config = dict(
    n_layer=8,
    d_expert=176,
    moe_layers=[1, 2, 3, 4, 5, 6, 7],
    normalize_top_k=True,
    norm='rmsnorm',
    tie_embeddings=False,
    optimizer='soap_variant',
    lr=0.0044,
    beta1=0.95,
    batch_tokens=65536,
    seq_len=512,
)
Below are experts of layer 4 (counted from 0) of a mixture-of-experts language model. Rows are named router (the router's row for the expert) and show model dimensions 0-79. Each number is 500 + 40 x the weight over its row's rms, rounded and kept within 0 to 999. Numbers have three digits each.
After each expert's rows: a language model's description of what the expert responds to; "raises" lists some tokens whose logits its average output raises strongly, later layers aside. This comes from a sample of Wikipedia text that the model never trained on.

# expert 16
router:499462493579437531459455541502468505553531505489503477494473475559483550498468500519539491470520497533509463495523580526539569566525529478529510457539511431537505532434469575556464514498470525504548411535446445503518497441545485451467514466
Short syllable fragments inside longer words, often after a hyphen or in technical and chemical text, e.g. scenario, authorized, missile.
raises: "eral", "gi", ".", "gin"

# expert 23
router:569471449543514522453497513447475477496522498502512507485406462477520513515475537502492485471492530561528496520499515531559541509568561488530545471473467471513485584426530545527502487586457546547532484540473556514502518496477384548484526460
Commas after names or clauses, closing parentheses, semicolons, dashes and closing quotes, typically before and, which, but.
raises: " and", " as", " while", " |", " the", " a"

# expert 19
router:554472528585466476492512531413494469527458497464476532555454500505476512472476525514518456453485515516520538537435564521522513540522516469497558561541538436507459571449469487539491494514445565579550483488487473550569475507498445464520487485
Letter and syllable pieces within personal surnames, often non-English ones in sports tables, e.g. Jakupović, Özbek, Hopkins, McDonnell.
raises: "-", "al", "me", "s", " of", "ut"

# expert 24
router:529540494517523541490526521478478424503477456508510466516442532494493535495511531458524486478439535529508477504545573524501547481522540455533565530460518466504474573447564561532490484546480573589539420514427454569520467497543494502500489467
Periods inside initials and abbreviations, plus symbols like %, =, ), in codes such as P.O.D., B.S., ISBN, FM.
raises: ".", " and", " but"

# expert 13
router:538542514548478577454507556469476445515493503457480478509480430532505586504482506542507467494483504549549471512471541539530534541526529511555516475424521427531439566463532516514508535516477610566531470542456536513490454482508487485452475504
Kinship, birth and occupation words in biographies and name lists, e.g. born in parentheses, son, father, footballer, politician.
raises: " |", ".", " and", ":"

# expert 4
router:581479515526490516490529507470446454524511480453452486595489500560519594502493574422505416467519490511513492482511504555521531509517525455520554497471506493515532496494509542527515518491476534523536474497479530532539524497550491475440431469
Prepositions following a verb or noun and starting a phrase, usually before the or a, such as by, at, from, into, during.
raises: " the", " a", " this", " their", " an", " his"

# expert 12
router:514465528525493545484525527499402466545477495459488468526459471510523531497527474487548498426494495520502510487450556538527480475506531495527531497475522416569517547435567522513491521551495548515506487511470506563529445492507510472524439488
First pieces of foreign or proper names, often Romance or French, such as de, La-yer, Be-c, Ma-ia, Arg-entine.
raises: "xt", "wa", "rant", "ide"

# expert 7
router:567527508533498554505467516467469477548479442460477434519459511522469507464503528511559448448492522570510529451517513529533512537547527422505525500517528505490441552434505545517460527501404514575515437564487564543524479487480458424476518460
Blank-line breaks after a sentence-ending period, the period itself, and sentence-opening adverbials like However, After, During, In addition.
raises: "=", "|", "In", "The", "From", "For"

# expert 20
router:478532499539485529453483507439440479546485516471484485528451520504495525528466586531566468412544530508526543471527527527466538544553525452479561487469503482519438549458513579509485522475484583605533404515459477520546518468464420445488577454
Sentence-ending periods, opening parentheses before dates or abbreviations, opening quotes, and table pipes, e.g. (1997), (FPS), "Satans.
raises: "\n\n", "\n", "A", " The", " As", "D"

# expert 8
router:515541489522457522463542575462461489511558513487502480514445482526457530475465521463594496507401547546538496430451520472510488514594579453553527438476471461580500506439496547526468462503494525498544454546514528506501456445519475473448465456
Common nouns and noun suffixes in expository prose, such as game, system, construction, -ation, -ment, -age, plural -s.
raises: ",", ".", " in", " of", "\n", " was"

# expert 28
router:526525541533475509475486539477421489536522542480496503508484472507505529506480544495525480435479580530540448479446555551514549506539499513497569410474462494520492550470519533569456576544474544525531458571452513575596467522524448503501493497
Number tokens, both in running text measurements and ages and in table statistics, e.g. 6.2 kilometres, 24 years, 1, 11.
raises: ".", " years", " times", "\"", " issues"

# expert 3
router:509543523508482525472532523431474472548464506474409491501426497578552524513467541460535457456505524508560555443454551488507545499567535470536523466507482464546413541491502511544516492577483514519587471488441523521567469446557430492543487510
Middle pieces of words and Latin genus names, such as mathem-atic-ian, philos-oph-y, Scybal-ic-us, plus nouns like cat, mission.
raises: "s", " team", " record"

# expert 5
router:552489536531481499501518559470460501529528478506489504565436530555490556518522572499464440465510532498509468433483532543530517499475552488533511520479457435548427521455489589549504515487438575579560415465501538524581501512539448539432468490
Four-digit years in dates, lists and tables, especially sports results (1997, 2008, 2020), plus past-tense verbs like won, changed, produced.
raises: ".", " with", " at", ";", ",", " in"

# expert 2
router:469466523534485563424497531440519504594539492447535538486447448483490548474492515448571495437502524537536537460481557589528557532520482439483550448463456502490523532413478526505538511479466515534515491559501508556535414488508490490490491517
First pieces of words and compounds, such as un, bi, sea, super, and hyphens joining compounds like black-headed, tele-phone.
raises: "cha", "fe", "po"

# expert 25
router:512506504536471451469486525486423453510522486495549482553416508495489546495473579458479473511486461500493506514498523559476531514603529501514541507454551483493472513503547518550509473539437550564513440540442542523506466494511454498462505454
Equals signs closing section headings like ==See also==, and pipes in table rows and separator lines, especially election tables.
raises: "\"", ".", "=", "\n", " the", ","

# expert 9
router:504457461530451516458506565438454399513510433418506517471458502542484528462527501472470509448445493535526521478516507547534571503503569484580533455427513466525452554486511537592479492517450556524532434488446503542525521487519443497509523480
Country, state and city names and their final pieces after in or of, such as New York, Ohio, United States, Manitoba.
raises: ".", ",", ";", " from", " and", "\n"